config = dict(
    rope_fraction=1.0,
    parallel_block=False,
    init_std_up=0.0338,
    init_std_down=0.0,
    weight_decay=0.075,
    schedule='wsd',
    final_lr_fraction=0.0,
    seq_len=512,
)
Below are experts of layer 6 (counted from 0) of a mixture-of-experts language model. Rows are named router (the router's row for the expert), gate (a neuron's input weights, with its number), up (a neuron's input weights, with its number) and show model dimensions 0-255. Each number is 500 + 50 x the weight over its row's rms, rounded and kept within 0 to 999. Numbers have three digits each.
Before each expert's rows: "gets" lists some tokens that make up at least twice as much of what it gets as of all text; "comes after" lists some tokens at least twice as common just before its tokens as in all text. This comes from a sample of Wikipedia text that the model never trained on. Tokens count by the router's weight.

# expert 2
gets: ".", "\n", ",", "The", ").", "–"
comes after: "\n", "==", "===", "5", "4", "6"
router:488526490504474544541518488466422537510509481422483455476535468433454564417568554542510489456446539481570543553486469486489465542581547513489513481465544439435450548479477545514474481528440526525536429452493530505507430543461508471522549567575569498427493469579465579463537484523532553457500505498417539469481510482488500474548533585543473426493622553487509465508504521557416474459377429578512546557437476616504500510456441533575514531560503482505495534584494450438438493533470483461577563454427464497501441524350404492487518481611574522485432446537454608639523481425481436508435552491455566470524513497509560414534486529459543554507592574546574468519616441600441464516555492424394506618581523501424612487495462448555544425526596476468548499528490512510492501444556533
gate0:571608487518430504485491567568499408494456473509477513496524403488511491441527499533610488476514485516503563493491528510515566388467636499459515421535489489511609498494495533529570484491416491592498470515507379503514484454519499503495517501501464535515456456537483441456497475489471545596506572470587548657439523495561532550504472450508532478556477428501562597438534503476591442507552551484540470475535475487551581428564539446477495523377442430440485511492511535511516508538510554567469430521600608587548516504357556525500525502586532510434453567482469526518461450537476439544497500466507437456502412456460446490474526494499624480407541561535549538462499419440455451627473528544506510439593507608513395511423532581492511543466421472474584476462564546467510512504493486
up0:498493500495527560493521476505463420415569537484461417530450476433539530446546497499516461428470530542572529458453469521473500490565601524484432474498512505387530509572460628423522508534391425578493467470566454398503436557494519528431571515477501458469484379591487461456492592468450569450543488469554556527469458472572475592385510546396495456504514393529466555461574537400574432505498554447415500552512458567499467427509443497514488526493373399443544511511470465519553491562484546538537413509560496625484472462360472523510483428560485556478484448506574538511429537613490465533505499516502507543485448528467551453546519576484535548566543449582601533522477457520455392561510492491488449492581492533481469456464437538480530486525534488506556484458500569520432495504458451
gate1:475567510425429465499524447445496548494511459478629497552506456415544478514588487454536432415548539539582485453483431460537514564447454428434416505463482504486498514471523490555528498534387486547466521503536470501494514458503538465433472508480494367545529455512404493361474421520514576451460365438443439553505435531592438542420551450530466592551512559468455595476561515434508598538495520481462428491532514466470510446471550505479532556575530444385542558508476424465549489518566417487463485552448479401515603438453488466528486518515499539450465402466472424525537494494538427567470462507546479529539616542464480546477492507497538513521512639504463510463470466450564450585393513494492471534466457457426498440474438482558511502374471549485585480555514475421537516498544492
up1:540417488521443479450547514527526459513475517578579565505492527601485495554429570489547485519509457514509463568574455495523505515547556537520533494483505560538511544509423560490442492484471635442580538504517496506501478461540545535497558558453510525462496412489461515549512488498492445437530570561470549469478484485462557452506536515507643629490472558491515527501488524467494551480504504538418595484497461489420507442485483404490469505448443471464502479544544540471441512475509493521560570454534527568472487545433500394539514504453473483605476567475595451411433497625527396500593534464500498508519443496518473492535618428511366480549476439487531413515578437513483601465342465586502570519462440443522420512546539486410532535443590489527521537443467628590521464584401538
gate2:517486506658479460509526549510524536515560434522426455447506563449588517491440568462489450455469498485478607467469473497522545489625452441531403475545459495388464486429432489467433468588436606471444459521472540530454479437516470513474460463574524559473477571458453615410517564522539477477377513493495517458400443480522543503501500421548518485515526562552545478500528481574513627469463540549484387487492505529494430559472372534503384580524477528378480458517567489514556472481611544405526507504475459513471508376464499496513451522538536534528465434507568541477599489532547508567405553446522485498547462551563479471468410539501523531472477473513575461466509549606560520464459562564527546518463474535496523467439477506451519559495502441580470515515424466496570561523495432
up2:477506516619511478482442514497519494603540441499469506374499485415602475471553561475488454544510534523471578468423545461517549424655517372475475527477493461453486427541455445439460477514473518497458434514512530481454491460440412533457524498500542461496469553489474542426561432506527531498465513533505504543443486531563543552495474500489409519574536461396610515467574524527486560537462463545448386515550416517445460539440342453571430510545484506382505477510535534495481490519511436388490468520519505519518397439483500446562453621457561510534490421492586547499565496502544554569444512505416472427554492535587452499422430538491484551469475384521583503474502548563526545470537578505512538486468532543441473495434444476479580493554437499517494554508390490438572505454527443
gate3:559562470593494460492464548549495475489572458471530466342548454477519524506548532560447505511442533544588611501503552548558547475482579477543539528564465449529506426425523550510505537526463459555500410504473514514448474502484500511405516512550505555428493434496470462425450496455534579417494412529431534539494423440460473524555496520489477399550419479459430588480533540526445484491448513497443473476536445442528528506516415578472503457479504437449517542499614360430440547592497436449466505535596476450466498469354459527523536567526504487457447528555505577470594455484524565491429464454493497508490577475547529415495483581478508484468529542559526442455508513572425503523454458493469517613498485401466494593539462483633541484480464435586540566573480526404472537410537476
up3:424578408501520544516481455599461547562514517523561502477457486573536469453512451562478580503507485428446382523524633519519453507498461542460583536590474547530525562522564499615573533484516592477516439586554488457556470508575533437544458492578460359603512473546507396532499507463538497536501508487540564546534484462529576587511424497429548517471493488485511497500468495490495408490578370491514541533424527554523420518473506451489480541590432421500505477513437490516438499561513523454505508441503564587434471512421529445476537494467416618574470491579516468535470494587543453529505433546482456523602462507496463552459545518505425504491476371494473474576585592502587476478577518521442503525456458424481460547464572615491499573497461552440494497483559489488567470495502466
gate4:434550540472510494472504543518497507514405548498413442358548416475483438481478454552452461550456495416575544489510545559530580499520481444454527505443460478514474500578523527503456485485442452455518483503463445451509442415584426539509399488539511450478513602485527564495457461550551563497507449430525490534476445518381452536477441435545443458521433469426537437485509489481428620483563519514476504471497584472380451422410367562467439504517444519401541551572525548581459554521499460436475545472434592546496493523417537538597493515555465551478550543571471595492514482444523528567486543444542493464530525496516530386537527563490517525485514457558520470396433487562492480539482509404508461519452463441441522490484402568579546553519501472544507465495530491348516484520446399
up4:503526514492457473532497544515490489608512462453406450463518420532464509530438475538456454434503565490498605529452566535466481539581528341561462502517496510485511557625490553546423465438546470542529507464528494477469466524522469405493425377518526541462489508429523618515543578484505462407481455456351572561505481509486491558527521480466423495549504564487473502505482526512466564461521534496537420477476504500450427478466336550482522412500443458460511539558547552440544508514464374505489480418529573492547442395509511571472437552475498452493492444527591547513494491505568571610492556478577462425490535493521497471508410597462458545521511475493560472510502455464426456565456411544583519550549469469403556540531439553540557470514453486453544554597475509447533510438548423
gate5:362477513492526472456523568449512561554450444546450524463499433494409473433462489500513476458430511432496457540512479488510474421442503445521523518537535490449407460453485517527584508527483510505589465520460501402486439564556536509369511532568536560442527514466351467491585602468595544518450525570519531469470462488468525568546419566487544487503462484558586500485508436585446489535457510446476494526478562609586494497495532490508506478484502399486543592458471484456492517520495460513435558481390567474512499516406623507559551480497434541466510451435361571443541485508527539528456413565500468463584395515524529535472540483473608478499544447562491501477428447479510507496397462450522554511510555515434505607379467517447567478449485494454593575457490545423543545541510519
up5:594538518496452494489544484494432439394537505445470506469469467559502550449574467494461457518490434449487495501436501608503508571496526437547529534519487556483524499486500493507469474480503500525487497455561436585431483448524566509649527460522514458541425447474488544400473607541469551532447499456492529513570482481411469545533597502408548511536559467521467471446479454384500380505477547477539544509508455532583531485477473490506482478548520569379592407547644541497556560566423489471505493519560430516464525488499444546517485583474617630454452544585574508526432490504450454520527507444502448509513643474473588442476474569472414514571516514461494511571559516490561477438561512546471603490431524453494570530525635455557534506506491479468408516440541483495401528460526499
gate6:542544459531445451541491508533469558422526510533465502432511513365517467525532517519458508496484551457506551532482527466511590468474555373515606522453489464495492389437501475492491474560454464499474474484503449488422452412445451445447551467532477607417553485463489499463540606532548557426517430568449553556455488502457531487548414373487398481514410480442428485505538497597418516449544489515480437421495588495482458510460389613524481430494456438466445565552483466477495464557428409415461530516506485455482495462440525559547500548541526483429402492554440581476560467435521592533469530494526467527470610472527501401490482533464567553435566539514378470463477487426480512449489526519494603542480547413433484504459472459591510505472445522493495607539472526439452527438557467
up6:466513531493482568514429463583529532514533445400556511583501476586580523435513571443585542456535483450482527527511565496516428518512484578491518477512578523480521708612593571546509520502480559535545468434590537478488542441462495493506436463413517470528473465541502469625516443449467498491555602483522506511527486449524592619441412517464531474487527555507558530460539512472479550428497501516510481492482476500557509500553484558442507560415501522573587519537423579517455489501534511555508399516497531522395498574489537466433554465514514518511548457531514507547504479566537448472542446430334552491467492532524447539513538531527435447449431487441615462567510401441459493461581589491482410467481474595472534500465436585467496458574559458501471520509428464474531413495455533
gate7:473550471527470536460476534464504561496466516526486468503556408521502432537448527544506565511431510499526478431533447409514521507500505417524459499504448551578600484559533489430563509503515520507482474447479464523489543491516488460509554588528487475374486471495498572479429462473562495388518505515573501460609490458456430560422523422497576531563485495455524511465481447472384456544558465484483507509481494474531429488415430391448550532505427473528573488452530544526424528592511584482494487505489551396566465449416481503543511523601454466534493514536490568512504474481493463586513532468435486504447513437484469443473498501511453516555460493435425536433591601349548500549547525476510523552507528439527455454386513493486599469515473337365568500477615573404494544508378427
up7:511502488514467506522434457492466609462501483547536505508498438508458580532452386534607462566389512523597535482534457465493505511537549519580600503528520478453491500584456547469485528446454490467534441458432489528436528503521537473607529540567531467409496445427523484597356514531498501397528557519458511503569519473471395526448555478485594525457497529507493599497577561453480546534464446444454593554495509525465468603459498464383476533531544499505551531496483556511501431584515603418496464566543501433386488472342451410429492514504470535579489485511494568542543497498496482471493505524452529467607507521480519416489554569433494456538485506428496492522527490426511545478521497491472484548515528379514518509523604465512505484567517396403554558562549482549405481499410453

# expert 7
gets: "9", "7", "6", "8", "3", "1"
comes after: "1", "0", " |", "2", "9", "6"
router:556486514435572492530548477405469547624506519387518546549433501541464484558531471458472476531541510542485519436437499575463464621533496548572568564491555580485406476624472474426493501438492534466574506429465539502504433522448533445539599455494507524458494522519565453508594523478492547511536513474470559539519405528536531492531493545480505541422477513490515456554515463456572624523526462530543519415477531413479455466470416503457403570554440533485501519548365597535557528567452588526525401462473458528412443497578527509448425468469520474518576533480550568492466572568532521428511473533479516430444519539488540506558517516469467552549513538581520460574469392432410468500573519558534507419541417586492451507587468483514474446580503532472518432493427538604528455452490468
gate0:426524511542527443477507425554566454459515442493435560525563472473561468507495514526517479474472405492472419460484574419551522434445474465523456521563413507583457457451527490502575503512458527529372475499454492531516427489402432571424456492512494512518505550500545497451543538441584563564503562586526456472540500493455526507409451490589449497530461600445456556455538529549414441485533488526467431554527524416615514505515604471427496444494554481523521457453555400532444445438529409506467472501493485511591448471610483486538568449542527572472420548550509488558536411509415476495422563446517454536452499406537439515477443368487532464450445522485478527484464583490514569525484398445553586479559557519530428530464501525417474504442481389459512549575561485399427501532471523
up0:554483514457503633528519631509543541498469463517653469476557463591439451453480625476513499511597579498470582534487486558532463535485538488472396523453542505556574562544569392523523506488533498492599559579509467423573651453522558461515473553517467527519495475545463471497533424555478508470413484366541524528458515399538487581578538550503506551490594527454531503528425456499602525433483566489542577460514485523408504499479448422480463496552432515497536511535447511479474595496482505521528535527561544517509567495453482499491548609532441504564510452404462541560436505473534500571567499541447487542470583526474568465447616593483467505503583501477501504501571469532540509578557538460500422466454466526505514482535454473539502469514527556541522493442485569508540453458610431
gate1:473539479543402542504483497475540434520546590522480565539534440439473438453578491536563527557482480547438473515509422501532592434447535495409484511503453415505538450505509538578570475432527505501480493485530505495481391481502384516502452457466430502481515545523574514509545483414574494499488509487484503553503471446471499638501551466568517455498488526497592572407577509532441454543567544462613436528545490613588549515536562454561513456511494552452574476439591446418488470479521480517446459520489494526479528373509535534488551433489508518559458528569515539478550440508444494534539536420466393535470436388507432509438522456554462521517476531474583529431554643513569561525503503475576486470516599493526462468403576494498515567405437459458594460596560468420479520582518441
up1:503564360588445598511576483422502522557549453508435555485495427468545480489589553501462466553607487558489494483442483515485533551544452478460464484482491542555481504544540491540479453597463418506518534455468551501458474541496515553535520476437459438470368620508621556564517418433486442386444479419383549533539488552499495595450530553484472545484480394400570568470456426455461521416511413475506505485531493497527536498546572459486517443638512473571543529527532544417490578533539434505548477465430553524477564385551556571445485479515514470513511529461513545492486517475527476511518610437509494550485419460562448511501525552503431544528517503490569487453542540551486587527571512606539443500526539515507596453465492518406548521538487489472576481526520542459505498592570521
gate2:432554492471416525475472417581539416405601578495522525478606473561543538421438556546543481475445447509465464499581473478569563548469568512447522517561452473486568471446503455584518444457501432499446572531511461563555518430491435558447437452527444533446439430472511520502487543534472475518382492531509498452486454407433516532559505535591506508575413514521564569464439540533418465444590595547473379551558609558468536492527511552555563436496507507508506506491472510476430516452537456454506523532587523545528517409587554508549499536552514443509504475498425544496539418450466618531494605482564440526555440451478528490517490491517415430472487489511488515473567469480525493482538497461547521475497578537475457453513481505391503582418543444528614515541458368426451501565456525
up2:409485576509477523584434556472515529510422595537429390421561581465388458536601544485515429511490506578547596450473522452529526453448497520529459496402450438524532579549438494522484581424472550532479420477488507439583502467532413470536489531511483486536538487474489516508476450443544506451532441454487451440439563514491502515408453488505429423453474548486410569533514455484613460594402431414423526569459451469484512523513483454565493587481469468475481415544539525517564502511463541578496495517515545460493419555431543493361600534484528543551504456484556541516479512477547444529515485526465518488453518500452536525485429518568572543515505433463563489409480486462570517526401554520482473564477438481635562476512470512550532503556448558422433431516536634484481467565530460
gate3:493579430507499446513508466529527450477494554524497566488546554448433528469554537462567537478572453568481464479553483531560483495428576473518483511512441499495510457422538524573512469503551428502431533541442420601523386516491358421425470500449411484430514525517536476409481599441514472462443478521501487540489501481465540536556576513556547443584407496533542558438422510596416452473463450504573491543507531518564548608572546411482566493542547519531536453411544462575437469430561496464418499625498524516550575401531529514550562519501415489504506512480458496534595423444433460548547571512478411521525467414406394541510479489521482420447413488482536550562460513475534521483476443443553467465439552478492404518511503495455490543371464425464514552548503478459480515520507430
up3:507545505617474447462515610529513475446499458512543543457503437513523437524454455480538521509470431536453519494509507528520520418423473437496487478386468474509475525470514484516540578464506553482558458503627597412493572544427591566567435498524446545580478367421383467558557420563576484513522559524488430519439538480470454474456444425473505557485597508531557539563534575428515514431512492474316459549526475476400511495497438598540482561408547556496433521522489496534516545507516500444566525404543433492518410544408467538476520444522517511473526461523479483500426501568480555556498470454519536536498484601506573554529489512571579484555527441480513499406522565442557454478462579489507477556496508637575519503452579481492451431518553509461468460491510543439530448467464506
gate4:459539463493486516516444448523546412431488555534479566476545509490520440503449528453525479532576471486463535448615559547577530586452484474511519510547498546470534521548523445511536504526542466587423650602473461512479527468438514427526422437455468485449472396509556455480566427481463463553462484490479537518496518383517499548527544520542517540537478580471482501464605544585446452524505491427409413556543627485482547470535562403528525421496531474448503470487431521525455524433551391462466540530495559576542552456458451531533521523553451462493410521510481465559576421429409519553585548524509455419477573413531486528508564495606485470466494447457468517478429533465537537532484393500527533556432547507515491521401510472550508486402416398450552487473458438432444562503448390
up4:592452556567542386494466511406526479473444509510550459512484642365470512544448421545480545462491503508427495382478575533524489519437446533504595554518463446542487508481523543418460416476588446497527598566504493505488517452441455482580530452536547595442419529472562489536528455460484409558462502515505508478523470458506498530550480427506527462481532609486409474492492458583562410537444497454513533527532659549474426467545487515531481439533512498526511447474394495536494483427458462384457505499573414419540579500483456446465524469473409453530478471526493543579530484437527589482475562519541494456477481421451502522561529514530523459470467497501613435543410494459495482493559458451497549412500646534529480462479536496518522511508477392519511549443545457461384455496492475
gate5:523610441477481487477539536611527498415467534567517444494571536515535556402474588485579446463547481517537503445449566482554545542479502493421442547435428502560510443423489485530538501535575519509507512611459426447451502422548513495579506442509528572600473451531477463454439501471530607445478439481538419513510558461493539430522473470552530501540461576432603520481455448541403451497447510478498466515550538512525494464535500506510531476544606458480418481491449474553467528477514464487381496598495580499575415546471606422575525483552553458464464519427433447429540430445514494518497564492611375617526539430580529537444502401548479453467519520495393567468498528494547466491427521549537549529536569493553482483517478512459528584425422464482568489495513510481462549596536468
up5:491441524604441475453477522496516398468537478434467554434534570515486395550481459538498500488515497423472505427497566529538495521529445503498514509508468537491487488570513510451545493333503523507521472518485511584512536508596466576578449552613509478493462462447498541480524447558465453491463506557488530610451401456527388468533567416496565632497418472533513476437629502451535516482544520421481483543523510481543526517527549521469480491484482456473534493480500534439456542477555518456540512542484423496513544496516380549502489458390491620532579488591473576552536493513447627528556464435530518432548463472395465537455544506585551487534470438475580423525514544513477559496540448538505425572458539535484464413569589521546388490499610426485399578567435497524494473452498498
gate6:546572459454493397529437473539532531432581598458564369491594511494518540417465486541544457485483434563495480433537521467586571417544495434461435519520476550488507463522512415578514523466433514533426599598481452504509573457468390499444433511437444403442432524435530530545473511563494440453547598528441498569566453457482571489568532490579545478516481566499532557516530477550445505468517427524409492584541547558505625488544501434498555532512495522532542431457538469405442545461509548427477564520423469448499480516464506602484551462542473509470501507500473545480529441489559555578598541427465463550499574439470503527485574486582465496507419437516545522416632539483580530557524489496509487569495544470535422501509525499446520497535468438466574475462524572436450491551467424
up6:564467458484476400555435539451560623447514588422568378567578575535481531399446591531475377481470481545454491406572524433548527408537454485539474538533488502531479565548503429518500551393463521545473558601462527405497578530475475511490468496474486450447477485460533559564526531601476408541590582494450578499529449483454643516547503584570522568498443637520526543525548481652470478516468421518464503519470492536464521449498523547527504557494505526533512444518453433420522481486512485517450547544379429526498491498467484549455500474477537519508584524505476558512541501530520593528529518432464528562514602432484509489481525482535452450538519448495538479461606474580487534516468442434526447510551521483505445482504459505527500470553493511523576538487453633479471476470435485
gate7:402547544458470480419471550569567492466482593505537515517604482412480432468462469586544512495518465537468469458602567454592533530483489542460524531505459535559574525570546470500643455517421492549472511508534494604478437459481471449444422525459511522516472542456525468538524461430527563462454429516497427578485578450558569477585476495608475448575501573469546601460550511491523519438487492399531520505540566540477506522500529522542586491474475533426538474487576499528424515483486560476468544517465519544615516446471430537476483531552474498520429367524451420504518428529459429575558514460603456408420483510497430597401513511481553451447438448484564558424574521522569546540496476443552458523464563477525457541462486477445481597448500493560566418491560500432521542583492504
up7:440493531423563517597503500570543602540346422435568521424519459523440572452490435473503509503509513448639457447580538455508478603479434526476471640506424490481485482521550539506543413490460438453527516550489393500502548534474470483538516498515567563515540522482490493569466503544456517456506477516582451466525487489473481477476520499436538475493527448488422540573542523548572529499459471491468574508495640524456499487490528453503567429499396491444429479558419473585522543577479648474512486465480503457574565601510411522414469546472459458485462440534429463485468504439458430508543489540579513450445504463510506481525457506437587513482457504515475519400468491423499611525578416474547538542501538491561546473554468556386486513510557464443516477437540469456569447610551489

# expert 10
gets: ",", "ly", " also", " The", " but", "\""
comes after: ".", ",", " \"", ").", " but", " However"
router:584481449523556565487500439504455456416460531586450483503480508474404616535475444474449502622566520509507543568449502478493529438470554537517439491568487524493496488399533521455498527518363512498522469512555480454520559541502503577535576525609404469445483523585409522538545541514480521492566454488503540564583519537530404497572503464503596527550461511383454462532491530498456499502494529595413554471473567456560454497478512543466471406492521590600524503413519561441481476494465548541500549595555552442485499488456551595458461547439485529489479597473409545442523503374490506473557517570508460543516575560419506503465453482497608424457557479363464498503465537491500550489439440463473501444574461505564507519484504394416492500454569457493472493477540487447385495477447436
gate0:479438452361510596520567568525537519497449485471619485436530511530466440445500387474494452484489488487485444553577484517511576430466443474486548543513480478422477495506525435523502479480512492519521537472539487531432510493571603479507472482559406503505453568520486381443554528505548533518392512414439488499580486459542573430519534535458481481493551447524474508499509499591501461501450507502394477504498522416528536532407510547543574438523488442461556507569504412521533507488489497435429559471499508601490452460528392487486407462527474467509582444544449482503476482395512466556361462540539552543453438471548464522483348528524458543522504506464398553416499550455473601467440454555504604508501538563472589568425455552478504531435549561448630543469524428509468565443531528
up0:462548499568499428486469436517462529477507511488411481472487529480570528517605602573420489474536487521478557502452571414493487568525537519546504404409525508569525499466489514506458661497461463460472501563468459458493542536516396487535500493491620469492510464450511558517482460544518463489601505589572520467509546562448536445494420379530490527504397552502530465527467569447517529513509516442504501473523472519420507541595555506409525571427548513489461463448534512481425478509524516571603513535496473458538538537550592464488539505450486518504355607400539559502557510488506479484662556511517467418516531509485489513538589440426455406492519520504549468547454441526575412546407538466477558588472551501524421480564582510472466469486478411525426384584517547523499468519473502
gate1:502578558510467581437463523541459465497584430432587533443504534489446571502486554596497569496460502521550438480447556489477444357596556498445529533517459409478552475520483463410494488521457509395425479532447508475409499435515481522592534488489433497388492530532457471530616525486540531558604442511450546590517477463556546588562514548492418412509372460526482550548413558556413517541542498448635471473527487506492471506460528423523516490524530513453495551466582511476491517527444415458454467569574513454532558507469502523446521579520562463446459511472518501463533480459507608558559562405578507452468553462542512556451525502487496522384480519532545492475510566507513430526454583439568534467499515522444485509520496623452538578579503503580545536553489545510524464528603513
up1:476544425581546527456480540450485473490464578473371531587465419544522491524464443442571518459538492572525501518519476548472537574449372442514465430489452624488496489548457503536461555479532447649510491449542473508538481554474551477532462441457603429524471503488512479502443454515427494502395520474525506530457455535468456450470514437488535513452602479534471467491529459529542430518493514475439426598489541463513433544460503581479498586494467437499530473529447484494511415453492495482527502489440487586534510419535462457593471456518548547489517498521503435576457514501418379448420548591493525631490506487455469558608501491551359593501486484524517573516505460439495545585551543525503425450456456552542482424460464442589447462520488563384464482410464406480443567541512555
gate2:535427579440565490488556543535487414400429521452464502535495410460492474518516571499539465427498472522424508463472558540506497456582517481551400508417465513455535538521602404379556538547504515461452528553544472470479492460405486508602567476488506532516517507539488522513503483496475433520515448518443527575513513471551516534490473423555431445614431524385548512455421605463458474526446515571538503584543387477526600452520519489505497559543522424555531490554566442447453499520414509529500560487531460528580493435483544522573532543503503574505370513468458502535512463425515493510518487459505503527469511520547526482547559452445530378435500558491455571509613525521547487519429492469600492542381544596487438562378516517439600447545468592562545470545468519526543437470479454
up2:496579395521525587423445491459465497561474472512591492466519641585557468489473413478521444549493427535529525448531466419526466532419508537442570530595483449424539545479494582596491534463505462517547535513502435515451544551625513456506384483468573458501504503492557456529520408410530459516536543449536431536501399520377507517454433533449590523491512466552509516500615372450573411447476447476541490433453472513426553539514496464584503407506512616474457463463486446567501488540511542499464532501474545607495537583433516492475569464485542483486531530509499415503434486550473555552544487506459479527517539427498525459455528566523478603483484501497493489437440489527451502497476581502436570512429466436517534480582467458573507523480529359489465451429478598537516553529512544
gate3:457477513393560577536562470492477475465534445533442555530521421509455554543443510498583555415387483491448594495554566544495524498562490447500487497420516514508444540480470508476595557530557531449546463552628483491473531482525551526441462643468492538596458502518454469503536585540540520490450490510609490426522470514509541454525641490492447528456341429513485495522438521500388403520479483505493466515544413489450473518472451428501532367520458469530461467510563461412421493405492471523511523558481516467515424467481451489486550461451490513572558402446428478457501491474464463517534473501481506474477392553553534516463525467483554454536414553516534472558527605606586500400471521468456578470533523471482458554501511492444581538482470460504463468429370467466478576553506555
up3:546508549540488466488477544549514482443539509486629492470470516549528448525535450528388457534489497527528448546450462452475558561455563592520498566537483510528524412507514555566453435400522499576516564553394535544448457419461412465509554354521510421382541519603518493520486509556471456634455568505366481550523533453466443550473400524474542551484524573487517457503507530522495596531555526506493464540463510485574509483609410561444441552436581521465561461524422516500516516532512505445481459465473459552541531502508475525558450512496500459398468496460547440522461512427457565593552506488580478552553586450470445513489492527488506504490613414490515551496517503433456491613580522495503451440539510465492445496503442447536483447470511479551502604596549497554524396404514433
gate4:526549395493528499485634465482542434455534456390520505386561543547518535493522387498571491558594439501527508551532518448514614488413543515473470622526482538471492496406491472461464469457478541492492546518496535480514527483457539421522509556559451420451504500506594470448512438506445543518573507537558497591530451535481491520534512523520486479511487491433455527449423355518464467576484518552407510440560519535521458515469463572526520453528495442471405518448503477460442563503457525506515607547565640477471419525508429531501444504491457522575512546492521584461425452445490486469482510516571469584451585444532483508440608457509435471527571519443539425470391462529545540483429433522450541582442459530597553551509595491525547504408461552525451432446538510420574540519480533
up4:524442504476445474448475553615543484487499571594538530511458381513475505467415525479567486440422575584487462484541479610517418508552414515441586418474502520515489434559498424638440500500536536578533468499545507533442418494484448511519518460518470586511493501494431426475522517478566465546425532407514475502456569459440444483500479498456566458513451494575517494548595613553535551447573429500545482587504539496452531515509488430563494608501511474518468529515535499469508497425554467455488419478415406548504542407482596507520466537477430443430524416559444435480533522559544413537527451447409591488469463521531512515546459490520575441488473563528446490492488554374532485500546546568522480470486525500433427458556428543450459526582526528523586574602473530586490508474519453
gate5:446567432454514459539500445497472492511527639474498498492499518498452486473509488440502410516501452499466568453426611465526450529495569440513426500551532519430428502556461420638498603442540502561472574542404483534482500507513460517513494408493515502441530459470526430444433558525503553393481477556587493406551488521536493482575493475469442567525528442518505532482482544574425457502499580524340372464558503434562496439461516540547498421543447408537498507498564450526478510410429514531482541588526509457543483475452562493540483496505382467465440557498474456445478479445504432498570582550466429395551556574552484540470505512508500438500491461561498505542600588526567480442567448518534469498456514502467472551561532567466504521469511428433522496502532319492469524495468573
up5:479522505499520568504576492465428452512475407422571558462511536581552540451587498364550556600579493535454504492420528549497540532609444549520446467561594432503405521470487545581521487516513365547474519510492497521445461423491450413541488432486384395444551448557575445517503460437467534535545475570521417495509499472502501534425528568429556560491524392422560465505389439497515523596622547461608525479518491484521433461565435588555463456405483548440501417495549545480529563528531461499515447495468534533507484463442465553574555454500494466421471489499456401504487499536507505521522536491480488519568479478510500576516544484464521492490589401500507510564555511465576548568536497504479400440471481550507522478499484507509434400489420436510490515581544450499514484548560491
gate6:553531518477453447541542526506466439507556521439426521565535421527446423421509413507497450424553462519463331445558569536498555499526525462468460474514506468408460467508511510496582504488516444521453503516547416547431510502480547425559479408438450448512565397607436413528586487485550443468477466575495521454490468528532465446494478392436458545576361450532481481472470579524533434590543567486466405502479456472500546500523555557538551477493538560533534458459529406507468510466525526470458598459530483524487516588562499529543430667462440471555543511465518590456523493507423523580559495442511518536410574493545475510383431512550471488459544498434479576430533502523598580510469473517513479579496542539562440492530515531608556488459480579457498517524491495506456488485511435
up6:572531520429476481546463511517481466540670483485458548530536537521491493526651508553470558550558480578507431485534460461534453532670588506584503579547535434561528597573482522598454471527453467476436468494532492481490462414579513505477441460557557452434492439484496564498541437506568505491530462555526476490539417510584454480536517479522532532558469474505435453548549553469500543510515511496507524475477527500506436507519449402447443527440517522475529454479531572417537523499484510467532539528394538575469434552514560605503483497584481440501427594559515474570560505590495498440503451510440551441555496545467489442397515441575524555576499534459469525486486525598550495435500530502455365477416434442475582490418487558571533532517512530432505465450521477496450461363415508
gate7:526531545513555506461499654565509534550443514394495484486494531488526477588502500504519433553569474524537446506478484446495496525511523506431445522545474487540587431645507541490458476550477454539443572467481489522467430546494451467413474620522468471383510635498467545419502468434472528550543453376439438528477462538455477515477521511512472389533499473411467484470526446471562593455441555476516420486551485410523495504476500536443533518490507495498503594471488533509580519495455511491446498536557537430401521405508538504596465489576477517351500519566493561506489475536531535491480479493536521473419412393563506519392493427515499458489577501434439556477473419496466441582487432516509487532474458511476507519447463475465287459416477464602545490509483543506482492487457488
up7:436516573581519474464479484476417521596533462419457492419392485556438479537527439557575494493441391496492536511491492487517442484606521488478556486460466466487456560528415431576409400549587406427568517469513583547471528476497433546499491468556498511512483607469519391520411523518483537491532516454439526547486464484472490494539503515464524414477434490541388538509554537536468527514479419484466485461520516363491462457515574509429507464471565464483399642517527464456482432457552522441495552551516419487523526459552540499528534553492474531532501529589429611530438492611467525477438516510570561524426426399439411514522431483488496562513489472598488465530453590464537531425522508532462538584409528568475478471455456530495377487510529506485480456491497520596436529460487487